Weights of a small mixture-of-experts language model, trained from scratch on English Wikipedia: 61.8M parameters, a variant of SOAP for the experts.
Below are experts of layer 5 (counted from 0) of a mixture-of-experts language model. Rows are named down (a neuron's output weights, with its number) and show model dimensions 336-383. Each number is 128 + 24 x the weight over its row's rms, rounded and kept within 0 to 255.
Before each expert's rows: a language model's description of what the expert responds to. This comes from a sample of Wikipedia text that the model never trained on.

# expert 17
It responds to: Infobox fields and coordinates. Field labels and units in infoboxes and taxonomy boxes (Clade, Class, Coordinates, km), coordinate marks like °N, ″E, and colons.
down0 [111 113 136 100  73 100 127 130 127  93 115 121 146 153 159 157 165  84  69 141 147 113 108 145 143 109  79 122 167 124 157 153 132 159 107  85 109  37 109  78 147  90 135 105 107 128 154 148]
down1 [111 111 132 130 155 184 142 122 130 141 155 142  71 145 140  96 106 180 111 101  94 180 120 133 148 149 121 157 117 125 124 140 124 132 142 143 114 141 132 154 148  87 131 142 122 127 127 102]
down2 [102  96 124 126 170 119  60 106  93 108 148 190 102 122 110 122 143 128 158 166 132 107 114 163 139 150 124 142  98 121 138 114 127 137 125 125 100 119 111 123 150 120 137 115 178 143 130  93]
down3 [114 128 113 125 140 135 147 160 140 119 135 166 147 117 136 159 120 110 112 149 136  99 161 115 118 115 145 112 137 124 173  99 128 152  95 168 183  91  94 152 117 140 123 137 116 150 124  52]
down4 [ 96 102 150 153 133 166 122 105 127 163 119  46 182 152 129 140 122 114 137 171 131  81  88 132 125 152 154 102 108 152 129 138 120 130 111 121 116 185 111 105  97 174 102 131 115 140 114 157]
down5 [151  41 107 121 101  67 135 130 128 152 122 141 107 126 136 115 119 117 109 161 123 140 117 109 122 131 152 140 136 110 100 117 149 114  90 109 120  74 115 152  80 136  84 131 115  97 124 114]
down6 [143 133 113  45 135 169 154  98 138 114 135 140 140 121  91 102 108 135 139 130 107 109 123 129 128 135 141 137 102 140 112 162 159 163 152 125  80 166 111  88 134 162 110 141 119 147 125 141]
down7 [106 149 141 135 139 119 136 121 104 137 139 110 155 104 125 136 108 106 132 118 132 128 112 119 154 163 113 123 144 140 153 108 117 147 164  77 147 144 106 118 108 146 128 118 102 149 125 138]
down8 [110 163 161 165  88 172 152 116 125 120 119 133 130  98 109 157 153 124 109 136 126 133  65 155  95 160 135 144 140  92  95 114  93  98 114 147 142 146 108 148 134 158 137 116 149 129 137 128]
down9 [126 136 139 131 143 114 119 171 141 134 116  99 155 169 121  82 103 129 100  71 139 106 112 149 116 165 148 142 112 135 178 115 119 171 101 135 158 144 142 152 139 124 112 146 155 117 133  94]
down10 [ 98 151  72 105 166  93 116 146 124 154 126  71 127 148 145 133 145 128 130 157 147 129 120 108 133 160 160 137  75  86 161 116 160 131 113 124 121 113 144 108 120 133 120 151 158  94 106 151]
down11 [145  93 109 140 144 117 125 144 124 161 140  87 115 132  98 122 124 113 122 152  96 181 135  94 141 143 162 176  71 150 135 160 132 126 135 117 101 140  74 165 147 140 120 139 148 122 131 101]
down12 [116 152  62 141 180 164 132 150 140 153 145 153 154 150 141  91 135 116 131 131 104 109  99 100 167 104 124 104 150 163 140 102 151 145 131 139 132  98 173 106 119 131 114  97 148 127 184  86]
down13 [152 134 144 132 158 152 122  99 127 122 120 128 131 141 127 146 116 135 124 143 153  78 143 106 155 120 150 157 158 123  82 127  99 139 123 131 141 134 139 119 150  84 140  96 128 127 144 157]
down14 [123 120 102 153 185 145 121 121 148 144 131 127 156 156 121 145 112 135  74  90 127 158 143 163 115 148 104 135 128  97 151 151 167 119 193  92 126 102  87 149 130 127 118 159 132 112  98  91]
down15 [167 144 103 129 141 139  98 147 163 126 152 100 131 150 152 154 142 110 190 126 167 153 128 168 117 104 127 149 107 132 108 166 138 144 123 156 148 178  99 123 119 150 116 126 109 155 175 107]
down16 [108 108 153 163 164 152 156 135 120 129 169 111 101 171 151 137  98 148 118 157 134 125 120 141 136 119 157 117 114 156 129 172 109 143 104 140 144 100 129 124 161 150 115 170 152 114 151  94]
down17 [115 109 101 111  60 124  82 113  98 127 135  95  74 144 176 132 117 138 160 143 128 158 151 105 102 179 148 130 134 107 103 139 114  88 137 111 131 143 109 114 136 140 132 118 100 129 126 152]
down18 [117 113 128 147 119  87 118 134 107 105 131  94 115 148 110 145 126 133 124 117 110 129 102 152 117 128 116 155 112 139  93  71 114 158 132 102  86 167  73 132 137 137 125 150 132 132 108 122]
down19 [151 106 103 122 137 107 116 152 116 109 160 160 106 155 166 143 143 157 105 115 115 171 160 122 113  90 130 113 144 118 131 123 123 123 123 149  99 126 126 147 159 110 131 138 144 127 154 151]
down20 [173 132  88 139 109 183 119 110 127 111  83 106 183 112 135 117 121 160 154 135 178 150 114  98 133 148 114 153 145 136 130 132 103 169 135 118 114 113 152 146 138 121 134  83 104 158 114 114]
down21 [161 143 133 138  97 147 120 115 156 155 111 164 119 151 106 149 110 159 130 145 111  90 115 154 105 169 105 113 133 119 146  96 155 181 116 158 125 110 107 118 110 118 128 182 135 104 114 128]

# expert 18
It responds to: Personal and career nouns. Nouns after his, her or possessives naming kin and life matters, such as father, brother, career, season, own, plus word-ending pieces like f-ashion.
down0 [160  84 143 107  99 111 112 148 103 122 137 126 155 118 104 149 126 162 142 152 141 114 178 123 137 134 119 152 109 130 132 138 142  90  94 179 161 164 109 118 132  95 136 134  93 135 119 132]
down1 [158 123 118 127 127  84 133 116 125 163 139 127 140 105 139 123 111 160 160 123 127 128 114 135 154  78 127 149 110 111  90 113 108 131  86 103 116 147 129 120 117 163 117  81 128 133 119  80]
down2 [158 147 168  97 131  85 117 154 104 141 150 107  92 160 130 189 131 110 158 138 108 112 129 149 118 121 151 125 127 108  99 117 117 119 146  81 115 111 106 111 157 118 157 133 169 181 122 135]
down3 [120 126 151 148  80 110  74 114 124 114 119 127 113  93 147 143 123  94 114 110  70 156 129 123 147  98 139 200 170 128 120 102 131 134  98 129 118 153 144 120 152 130 123 109 130 133 113 131]
down4 [103 108 103 197  77 124 126 168 100  72 119 102 142 102 153 126  96  80 152 161 162 130 131 132  99 129 113 126 110 105 136 140 145  93 140 122 130 171 128 101 134  74 180 123 126 125 115 156]
down5 [148 133 161 101 138  96 141 101 125 131 120 147 103 126 124 149 103 120 123 136 107 137 114 118 109 137 135 141  96 129 115 127 180 123 167 103 126  90 124 156 144 129 121 126 103 125 102 158]
down6 [118 124 110 156 114 191 151 172 139 104 150 128 151  95 148 127 153 113 131 111 147 105 123  79 143 145  93 155 115 127 137 117 111 109 120 118  96 105 132 105 101 133 144 128 114 175 144 130]
down7 [121 141 143  88  85 144 107 131  96 153  96 121 104 117 142 156 105 161 127 142 143 131  98 156 150 144 130 120 160 155 150 117 130 131 123 122 108 146 103 105 117 101 122 144 107 135 155 109]
down8 [133 120  95 135 100  97 119 145 134 174 112 140 134 155  99 112  66 130 123 112 136 155 147 101 137 128 135 123 114 157 145 129 113 134 111 146 113 146 177 121  74 140 100 122 130  88 124  90]
down9 [142 118 123 163 131 118 129 110 134 107 133 171 124 121 104 161  74 103 122 126 142 144 159 107 100 119  99 128 103 165  82 132 149  87 152 133  76 163 146 124 132 159 134 115  98 116 103 104]
down10 [119 150 120 115 131  88 148 156 119 160 122 172 151 143 152 152 126 105 152 110 162 166 121 130  93 127 121 125 126 132 125 128 158 152 143 145 104 118  97 144 148 110 143 128  87 134 128 108]
down11 [114 112 117 125 125  81 136 139 156 124 108 142 137 114 121  94 149 149  77 158  90 173  89 104 138 116 107 140 153 108 135 142 141 131 167 152 130 128 138  88 168 111 126 163 134 100  94 124]
down12 [102 111 134 103 122 139  77 130  83 175 171 176 150 116  94 109  79 147 111 107 126 118 189 128 109 134 144 130  89  83 163 125 130 104 134  96 149 139 120 144 144  88 157 131 151 153 102 148]
down13 [123  95 126 115  89 115 116  93 111 139  84 132 113 130 131 107 119 138 110 106 130 123 123 157  82 103 115 117 169 186 105 127 153 120 142 163 144 137  88 149 156 129 168 149 129 100 114 139]
down14 [115 118 132 132 112  77 125 168  99  91 126  88 139 118 174 143 132 125 124 147 145 146 139 132  93 115  84 113 112  80 172 135 138 152  96 120 131 105 112 135 152 145  99  94 122 120 132 142]
down15 [130 166 171 134 132 166 101 115 133 167 120 155 164 124  96 147 181  79 131 113 139 104 173 141 167 121 121 157 100 103 118 111 104 158 116 107 129 112 144  97 115  99 129 131 111 173 118 107]
down16 [127 115 164 154 142 139 174 123 136 145 145 158 164  91 127 133 112 104 168 135 134 175 127  96 151 142 138 124  68 156 158 153 114  97 148 149 108 154 116 131 132 169 149 133  70 123 128  97]
down17 [149 116 124  99 136 144 102 130 144 145 124 142 140 108 150 134  80  98 123  97 145 121 141 147 142 112 129 104  99 121 136  83 100 137 142 132 133 118 122 168 114 123  98 116 158 166 100 126]
down18 [121  93 143 176 145 114 124 129 163 147 138 105 141 126 112 122 145 132 112 150  99  89 120 156 182 111 135 106 111 136 101 149  96 146  85 129 107 147 145 101 156 122 149 125 152 184 140 117]
down19 [101 154 114 105 114 146 157 116 101 128  98 142 151 127  99  98 102 159 124 129 125 117 168 162 152 105 142 102 132 132 119 105 123 149 157  55 115 111 106 120  71 145 139 103 121 131 129 140]
down20 [145 143  91 179 116 195 151 152 173 114 138 179 115 119  88 121  84 164 154 125  79 142 127 124 110 110 129 133  82  90 103 142 177 127 140 123 149 173  88 134 129 142 124 134 149 111 125 104]
down21 [131 108  80 146 131  90 133 167 109 159 156 135 124 129 102 148 127 128 143 127 135 108 126 116 122 132 168 106 136 139 117 125 132 121 142  76 159 124 159 154 120 120 108 144 103 117 111 107]

# expert 23
It responds to: Foreign name endings. Final syllables of personal and place names, often Spanish, French or Slavic: Jérôme, Ardrossan, Joanna, Zagreb, Rodríguez-style -ez.
down0 [134 140 127 123 109 140 108 151 101 117 101 144 164 127 120 125 169 138 141 116 178 128 123 146 132 146 119 137  48 140 105 163  96 143 120 130  98 158 186 132 107 137 142 151 117 159 130 106]
down1 [133 150 126 155 124  79 129 134 152 114 155 101 129  98  72 127 170  79 101 111 148 128 140  99 152 127 119 117 198 121 163 141 140 139 110 111 156 175 146 122 106 142 125  87 148 104 108 175]
down2 [109 134 147  87 120 144  91 125 109 117 140 142 109  64 147 132 167 160 136 115 133  94 157 121 117 103 124 114 125 150  99 150 103 111 147 121 164 139 131 137 133 152 132 147 114  84 119 155]
down3 [124  99 118 138 125 124 137  90 148 100 122 159 108 108 119 124 146 147 170 126 139 134 111 175 106 160 109  98 132 153 148 116 136 104 135  88 193 142 154 119 103 177 103 111 116 132 130 134]
down4 [ 80 141 123 134 121  99 135 137  94 120 137  81 174  90  96 130  93 111 103 123 114 153 134 101 122 144 142 119 140 106 136 147 109 130 141 123  79 183 122 128 150  99 105 148 125 139 156 113]
down5 [ 56 134 135  81  98 118 152 121 109 108 154 142 162 110 160 137 100 115 152 114 140 120 138 121 122 138 127 124 168 143 129 158 129 118 142 108 136 113 125 145 117 117 131 127 118 101  93 112]
down6 [120 119 168 171 130 112 110 121 106 140 133 119 121 103 203 102  51 114 102  92 135 154 121 140 132 119 135 118 130  88 146 105 125 127 100 132 122  92 161 151 154 158 156 133  82 136 123 123]
down7 [140 165 117 151 114 124 130 189 150 171 139 139 135 115 147 145 167 103 140  65 136  97 123 172 153 119 134 109 167 118 126  91  92 128 115 152 110 172 109 116 163 103 127 130 112 128 147 100]
down8 [103 122 119 117 137 137 127 136 163 108 165 139 152  94 149 123 131 120 141  91 129 135  97 152 165 122 143 108 140 100  75 168 147 125 147 140 130 144 110 144 117 102 150 123 127 148 103 122]
down9 [127  95 138 161  98 113 119 136 128  95  95 140 142 177 104 137 100 117 131 144  68 142 136  84 139 133 127 129 181 124 129 129 186 145 131 150 135 140 109 135 102 114  99 123 124  97  91 128]
down10 [108 117 135 125 114 149 114 173 138 124 135 145  72 100 125 146  83 130 128 126 115 171 119 148 119 188 179 144 123 121 123  79  94  99 130 113 106 144 128 140 142 151  86 153 137  89 100 167]
down11 [118 120 122 169 133 104 156 159 130 124 132 162 143 127 139 152 110 165 158 121 119 116 109 109 161 153 137 106 103  94 149 144 115 131 130 171 170  92 136 135 158 117 110 147 152 146 143  64]
down12 [134 209  98 158 128 144 125  92 136 133 110 126 158 172 132 120 136 147 100  62 127 152 122  77 105 125  94 130 140 104 122  84 162 103 116 122 151  98 113 124 176 135 120 134 177 173 133 155]
down13 [163 114 157  82  86 149  88 129 134 126 114 122  96 136 152 142 116 139 116 170 139 160  92 166 160 171 137 121 163 117  76  94 145 138 104  98 108 166 101 132 102 122 142  96 134 159  91 119]
down14 [143 120 140  89 127 155 130  73 126 149 113 101 104 144 124 150 139 104 113 132 123 145 152 123 136 130 127 157 110 145 102 166 125 167 137 142  79 141 123 153 139 142 134  54 129 185 130 167]
down15 [146 145 122 111 135 140 122 166 102 109 110 105 101 120  73 139 127 134 157 169  94  94 179 125 100  90 102 147 147 122  96 125 111  97 131 136  94 105 131 111 126 140 136 124 122 131 169 166]
down16 [121  92 111 154  76  89 132  93 136 115 153 169 103 125 137 129 140 107 133 158 155 174 105 183 157 120 107  92 161  96 156 101 104 122 108 163 152 126 135 124 113 143 127 139 107  90 159 136]
down17 [101 118  82  94 156 103 106 140 164 171 108 157 112  80 135 109 163 162 153 108 173 107 150 112 164 128 105 119 138 155 140 106 129 164 162 152 173 118 123  88 163 125 123 129 139 137 131 102]
down18 [162 113 149 145 129 147 102 130 150 156 134  56 133 146 117 149 113 147  64 164 131 149 142 127 120 103  89 145  99 167  61 122 151 161 134 103 131 141 115 138 142 142 127 144 127 132 166 172]
down19 [132 137 106 127 188 111 131 119 106 142 119 127 172 112 151 151 214 107 144 110 126 119 133  85 116 142 122 133 129  83 193 100 109 125 135 124 123 111  86 127 143  97 121 126 118 135 132 103]
down20 [122 130 104 127  91  87 116 122 114 145  98 117 119 176 134 111  89 122 115 108 147 130 118 102 168 147 131 128 128 144 102 144 167 104 137 123 117 149 114 114 101  89 152 121 158 126 133 108]
down21 [121 159 151 125 147 108 144 144 111  94  79 183 143 103 173 158 132 150 155 129 112 137  92 159 146  88 127 116 107 102 139 148 121 131 111 132 109 148  88 120 174 127 103 161 150 132 125 129]

# expert 13
It responds to: Noun endings, possessives. Possessive 's and final noun pieces or heads such as show, series, therapy, farming, audience, before a comma or of.
down0 [120 165 118 107 106 121  99  99  78 151 126 111 150  86 138 105 107 109 130 113 146 123 116  66 113 145 112 119 114 140 118 146  86 135 133 106 138 117 183 122 110 138 111 115 127 126 117  91]
down1 [102  98 116 111 138 111 134 142 150 174 146  99 100 145 128 138 164 124 123 116  91 127 127  61 120 141 144 169 136 158 110  96 150 138 143 115 139 119 128 160 129 153 107 121 157 147 101 110]
down2 [108 114 100 149 141 126 170  71  97 111 116  86 165 122  96 107 109 122 141 108 148 143 158 105 127 145 135 121 125 149 163 112 133 121 134 123 142  97  92 140  94 142 115  98 126 117 123 133]
down3 [116 127 100 129  96 143 120 142 123 162 122  96 106 108 114  92 144 122 143 126 112 136 139 122 125 144 119 137 148 145 149 146  98 126 129 129 100 175 122 140 131 159 128 112 144 126 119 101]
down4 [ 92 109 117 145 166 134 145 118 134 124 170 155  54 137  86 130 128 136 124  84 119  96 125 163 113  96 126 130 148  99 142 111 162 217 104 132 134  97 123 153 128 128 146 130 124 124  97 108]
down5 [155 148 123 100 139 106 137 128 145 190 138  91 111 141 126 141 102 127 108 111 130 128 107 161 117 101 140 148 143 151 126 143 123 164 156 148 130 116 105 123 132 110 164 127 139 124 144 143]
down6 [117 116  89 132 117 145 116 139 110 116  90 124 109 149 151 146 144  99 112 127 118 129 106 129 109 103 167 107 111 128 102 130  90 131 107 120 134 135 116 116 104  77 129 155 119 113 137  81]
down7 [124 104 104 107 123 129 123 152 129 117 112 143 102 107 106 113 104  95 125 136 111 146 104 147 139 110  96 137 119 123 156 155 158 122 164 115 115 143  97 134 145 133 122 132 115 152 115 134]
down8 [148 187 139 110 139 123  87 200 125 123 128  83 125 137 121 121 121 112 103 109 123 123 111 101 106 135 145 119 114 122 108 144 135 123 149 173 126 111 136 144 138 151 146 128  94 148 108  94]
down9 [147 133  79 129 130  68  88 101 120 146 109 117 135 116 149 140 146 124 141 162 142 108 119 116 150 141  91 135 119 115 142 179 135 146 155 101 189 139 163  89 174 103 100 138 119 155 129 116]
down10 [152 174 111 125 122 128 138 153 113 123 160 153 114 127 114 159 148  90 109 130 166 143 126 136  82 122 134 168 116 111 130 130  93 130 123 127  61 152 152 159 131 127 148 131 134 145  88 134]
down11 [131  75  96 121 118 134 147  84 135 127  72 135 120  89 179 129 127  88 126  86 141 106 111 170 152 121 124 115 116  89 166 106 125 111 140 132 157 162 116 154 114 136 162 170 157  98 111 181]
down12 [104  97 153 125 128 100  95 135 105 129 132 125 144  80 135 131  87 119 123 105  56 151 121 115 141 111 125 148  97 117  97 138 100 120 167 124 149 113 136 199 155 112 161 142 150 149 153 102]
down13 [128 147 120 106 128 131 122 150 113 111 173 125 126 111 118  91 124 147 140 129 135 129 140  87 171 121 121 113 165 100 137 132 164  93 165  70 162 100 124 136 131 164 141 135  58  95 146 161]
down14 [129  77 135  98 150 128 175 164 129 129  86 177 138 126  71 109 126  97 144 108 105 126  91 102 128 139 129 101 115 113  97 106 122 163  98 129 169 132 137 130 161 124 103 138 154 122 142 113]
down15 [113 122 110 135 153 114  84 127 105 160  87 156 152 109 123 155 111 113  94 102  99 131 133 139 128 144 144 105 150 110 112 109 133 157 133 117 134 138 155  80 131 143 152 114 142 154 143 139]
down16 [155 150 117 149 155  77 139 136 104  91 121  95 125 131 172 126 134 102 141 125 140 126 163  88 168 106 106 129 154 110 110 162  85 155 117 120 144 137 151 123 129 122 165 153 131 138 125 128]
down17 [144  82 137 105 116 161 124 167 141 163 141 143 154 141 139 119 118 136 110 115 124 178 135 114 116 126 121 140 124  97 114 139 120 105 156 142 125  81 126  94 102  93  86 181 141 152 119 117]
down18 [123 121 141 122 111  90 132 142 107 116  97 151  90 113 132 138 101 104 124 185 133 102 173 138 156 109 132 144 132  48 159 148 114 117 166 167 152 168 155 167 122 115 142 126  94 113  88 123]
down19 [131 117 142 140 139  80 144 130 106 143 150 124 147 137 153 165 112 137 119 152 114 109 124 124  90 141 108 107 136 134 153 126 149 123 186  74 123 211 147  90 109 132 108 142 115 161 153 156]
down20 [ 98 112 114 132 129 175 133 106 104 184 170  96 165 119 159 149 156 109 117 131 128 120 113 137 131 147 125 101 111  94  91 123 136 134 152 136  88 130 168 183 115 103 137  94 146 120 151 121]
down21 [128 131 153 111 123 126 144 134 171  96  96 128 158  96 141 141 117 140  91 120 180 107 150 104 117 144 127 108 142  80 176 143 105 154 159 172 124 116 104 135 117 143 121 116  97 115 158 120]

# expert 19
It responds to: Mid-word name pieces. Word pieces right after an initial capital or short start, inside names and words: Avenues, Mormon, molten, Mullan, unmarried.
down0 [130 104 149  97 143 151 129 116 148 108 160 112 106 146 136 135 105 157 126 106 167 138 142 111 148 129 131 115 164 135 151 147 132 154 150 125 155 136 131 107 121 145 128 133 131 113 155 156]
down1 [130 133 122 116 156  86 147 106 109  80  92 149  89 112 112 138 151 123 101 151 123 139 127 120 161 127 129 113 105 123 165 101 144 145 102 144 128 131 116 159 139 153 154 149 122 144 164 152]
down2 [121 122  98 117 127 121 136 141  74 159 152 129 143 164 164 141 138 141 139 125 163 115 148 146 112 128 118 121 119 125 154 107 116 109 129 141 151 125 168 132  89 119 154 144 150 100  85 100]
down3 [151 147 118 157 130 132 165 125 162 160 159 138 155 111 107 158 172 140 121 117 152 142 115 124 103  65 160 131 140 145 146 159  88 115 198 106 124  87 136 148 121 117 132 104 153 129 135 128]
down4 [105 107 125 130 129 123 154 140  98 120 134 118 128 158 116 155 167 123 120 172 124 154 115 132 148 141 121 115 128  87  83 104  99 150  88 117 159 126 109  99 124  95 151 144 119 122 140 143]
down5 [119 114 103 147 125 134  91  82 107 118  93 115 128 143  97 123  81 130  92 144 127 115 160 137 141 130 157 145 152 159  85 130 108 114 139 114 130  69 124 140 138 122 134 138 166 146 116 104]
down6 [ 96 139 139 128 138 133 154 160 171 101 152 156 130 117 149 146 111 117 139 110 146 124 122 115 127 126 117 130 147  90 114  62 123 145  97  85 153 110 109  68 115 102 166 110 126 140 160 117]
down7 [127 139 129 115  79 102 125 131  98 171 111 123 127 122 110 143 132 136 123 128 149 119 125 110 122 125  94 138 168 101 105 148  98 157 150 174  59 119 135 148 146 152 183 135 136 109 111 153]
down8 [112 127 132 111 125 120 171 169 123  93 147 164 141 121 141 139 110 127 114 154 152 125 115 136  97 127 160 113  92 109 159 131 159 114 126 159 145  97 102 139 157 136 161 139 141 126 136 159]
down9 [102  88 105 156 115  95 124 132  97 123  93  96 146  82 146 146 151 129 155 136  96 143 139 116 141 127 123 122 135  76 106 113 124 109 128 179 121 102 122 114 120 122 189 171 135 134 129 123]
down10 [153 101 145 177 134 153 125 110 136 173 130 109  85 107 151 130 115 150 135 159 181 160 152 157 129 128 150 110 143 159 151 115 136 145 116 127 157 148 117 124 116 104 152 131  83 139 105 109]
down11 [111 126 142  99 134 156 114 116 126 102 114 109 116 134  89 150 162  98 140 104 168 109 124 154 114 117 115 140 151 152 149 112 152 130 132 131 175 137 107 161 153 143 145 139 159 148  94 126]
down12 [117 122 104 115 135 139 140 103 173 142 138 138 132 174 116 118 114 143 121 144  85 104 144 123  87 130 134 130  98 121 140 118  91 177 175 126  85 172 191 147 174 129  88 170 154 123 127 115]
down13 [103 140 149 125 167 149 134 110 125 112 153 120  95 134 115 132 152 138 118 112 137 161 146 134 126 109 115 117  95 144 161 135 152 126 136 146 127 107 118  95 158 102 113 129 125  73 110 112]
down14 [112 191 143 144 124  97 143 163 106  79 156 130 126 144 132  86 127 142 109 135 167 151 119  86 117 139 152 157 136 153 160 133 155 124  75 158 133 155 169 126 146 130 181 153 142 116 141 173]
down15 [143 152  78 120 178 154 132 113 201 118 164 142 121 156 142 117 144 165 119 132 146 131 121 146 129 117  99 119  90 153 143 172 148 157 116 139 151 131 117  97 100 105 117 152 128 126 114 106]
down16 [141 140 116  99 130 141 147 130 126 103 106  81 131 109 113 130  92 105 116 147 123 154  94 170 186 119 110 140 140  95 130 102 137  89 165 102 124 111 110 133 150 103 116 148 102 100 155 117]
down17 [ 94 119 132  75  86 185 132 140 102 128  82 148 140 137 135  88 101  98 164 139 114 106 129 132 141 146 117 148 135 128 139 136 139  89 129 158 106 101 147 149 123 130 126 198 155 152 145 119]
down18 [111 180 108 116 152 102 119 113 139 108 109 138 111  94 153 105 137 139 108 108 120 110 153 154 143 151 100 153 133 103 122 151 152 108 155 128 106 156 137  96 177 128 102 166 130 134 113 138]
down19 [124 112  90 176 124 166 116 123 201 112 129  82 155 136  96 110 174 137 140  74 170  87 152 112 159 101 159  99 106 113 132  99 116 127 125 106 177 137 116 168 146  80 118 121 154 123 113 197]
down20 [ 99  88 110 110 167 169  94 107 150 117 134 125 165 154 115 108 114 116  94 106 113 154 147 118 130 118 132 154 143 154 161 130 133 140 124 153 122  78 122 177 126 169 118 132 165 178 199 123]
down21 [157 111 121 111 122 117 118 122 154 166 124 128 105 137 145 127  93  94 142  93 128 143 141 128 170 123 145 167 127  93 126 135 164 116  97 150 112 164 139 130 137 143  87 129 160 128 133 139]

# expert 22
It responds to: Mid-word syllable pieces. Short mid-word syllable pieces after an opening consonant in names and rare words, as in K-ap-lan, Boul-og-ne, pac-if-ist, Woodb-ine.
down0 [154 108 177 148 155 139 166 142 123 106 133  93 148 140  90 103  85 150 146 141 108 111 126 107 143 114 145 112 104 135 105 127 158  97  96  77 173 134 127 107 169 111 140 143  94 135 114  88]
down1 [ 94 131 157 142 123 157 133 104 159 107 155 111 156 140 152 142 115 134  82 155 135 131 121 117 106 120 137 122 133 135  80 135 134  81 107 133 107 118 128 113 159 148 128 163  76 119 130 102]
down2 [143 156 159 141 158 175 102 116 111 145 135 195 143 110 120  99 134 158 104  76 153  79 150 173 109 119 128 128 113  92 137 153 116  89 120 115 112 157 219  81 171 104 132 116 138 132 137 152]
down3 [108 149 117  91  96 131 124 180  90 142 117 138 111 138 101 135 177 141 156  84 110 150 157  88 129 119 123  95  91 176 158 141 161 128 137 152 120  53 153 141 180 148 137 140 127 134 164  86]
down4 [105 147  97 135 138  82 109 159  84 116 145 135 141 108 127 114 145 131 141 129 141 140 154 129 149 101 149 134 143 148  95 153 145 141  55 128 113  99 107 102 173  98 135 127 144 173 113  72]
down5 [162 134 166 128 156  78 113 157 122 118 135 134 128 114  89 122 137 137 126 126 123 138 110 141 109 124 122 142 120  98 105 103 147 106 179 145 168 134 119 113 152 158  95 119 103 137 103 159]
down6 [122 110 155 128 137 104 161 115 146 123  96 150  93 115 160 167 138  90 136 111 106 120 116  95 107  87 107 117 158 112  84 144 142 124 144 115 117 103 127 110 149 168 100 130 144 138 137 136]
down7 [129 137 100 114 135 136 167 138 127 124 107 111 133 121  90 150  83 179 137 142 148 122 143 141 181 141 138 153 124 123 150 112 123 156  94  84  80 140 152 122  78 119 139 131 136 132 126 113]
down8 [207  79 119  72 143 120  98 140 121 147 110 125 133  89 136 150  73 108 139  92 159 141 193 114 103 145  85 128 115 115 152 152 151  95 142 128 111 127 128 123 134 127 116 116  89 109  92 128]
down9 [132 143 185 160  74 134 121 123 157 129 141 102 124 107  86 118 155  97 119 110 133 143 121 147 156  95  85 139 118 112 144 117 146 151 147 131 102  84 114 132 127 145  93 144 114 165 147 132]
down10 [138 180 168 103 125 114 125  99  45 149 148 117 144 100 137 105 131 122 136 111 104 108 123 139 129 145  86 130 129  97 103 128 106 118 179 136 158 117 108 142 117 140 134 150 144  96 170 114]
down11 [149 108  99 130 158 171 127  57 131 118 140 149 128  92 126 124 102 162 131  86 127 155 107 140 109 135 125 150  99 134  73 143 129 122 119 116 111  78 163 106 134 134 146 111 122 148 127 114]
down12 [135 107 149 128  98  76 149  75 120 134 159 172 140 128 122 122 159  98 134 144 128 118 148 145 119 117 138 123 137 138 169  86 155 119 144 150  87 135 140 123 121 105 102 155 166 130 142 155]
down13 [137 125 108 131 108 147 133 128 161 149 134  78 148 100 120 163 155 147 117 122 113 138 130 126 140 115 135 131 123 110 128 127  47 142 162  82 142 147  88 122  95 118 128 130 169 158 118  87]
down14 [104 124 143 151 136 138 173 121 161  91 128 133 107 117 120  79 145 130  96 153 128 116  90 123  84 138 126 134 114 101 128 127 160 114  93 120 104  97 163 135 129 165 137 113 112 145 124 106]
down15 [111 118 125 115 127 135  66 148 159 162 114 138 169 119 139 134 147 129  92 137 140 102 129 118 142 140 167 115 117 166 134 132 163 137 103 121 171 127 147 123  97 124 107 118 123 121 130 153]
down16 [ 97 131 166 141 147 155 193 100 148 143 157  97 139 109 100 102 115 152 108 124 107  89 103 104 113 100 152 130  99 125 131 147 100 102 134 141 140 128 146 109 103 187 104 104 188 157 158 124]
down17 [137 161 100 131 142 122 117 121 126 111 156 127  98 129 109 123 186 136 173 109 123 119 137 131 137 100  84 143 134 109 171 115 123 103 143 117 148  89 170  88 141 130 109 172 123 177 151 167]
down18 [125  74 146 174 120 142 136 148 128 142 110 161  96 108 125 125  97 141 126 108 131 106 118 154 112 173 134 115 119 152 136 139 156 133  85 116 139 158 147 121 134  99  85 167 181 119 173 162]
down19 [111  96 128 119 128 179 148 130  93 109 144 133  84 146  86 125 156 149 158 119 121 156 116 153 107 116 132 123 143 109 145 148 129  96 117  95 155  65 122 132 132 146  90 105 149 150 119 111]
down20 [134 127 127 110  95  60 152 154 152 152 134 131 105 104 163 111 123 139  89 156 118 133 111  67 113 153 131 110  82 146 137 154 151 161 160 149 184 155 166  75 140 188  63 135 101 105 129 102]
down21 [124 148 131 158 105 106 119  89 121 126 117 190 132 120 134 120 143 126 141 121 131 138  92  79 115 121 115 120  89 158 153 119 167  88  88 126 158  84 125 136 109  72 126 130 151  97 152  88]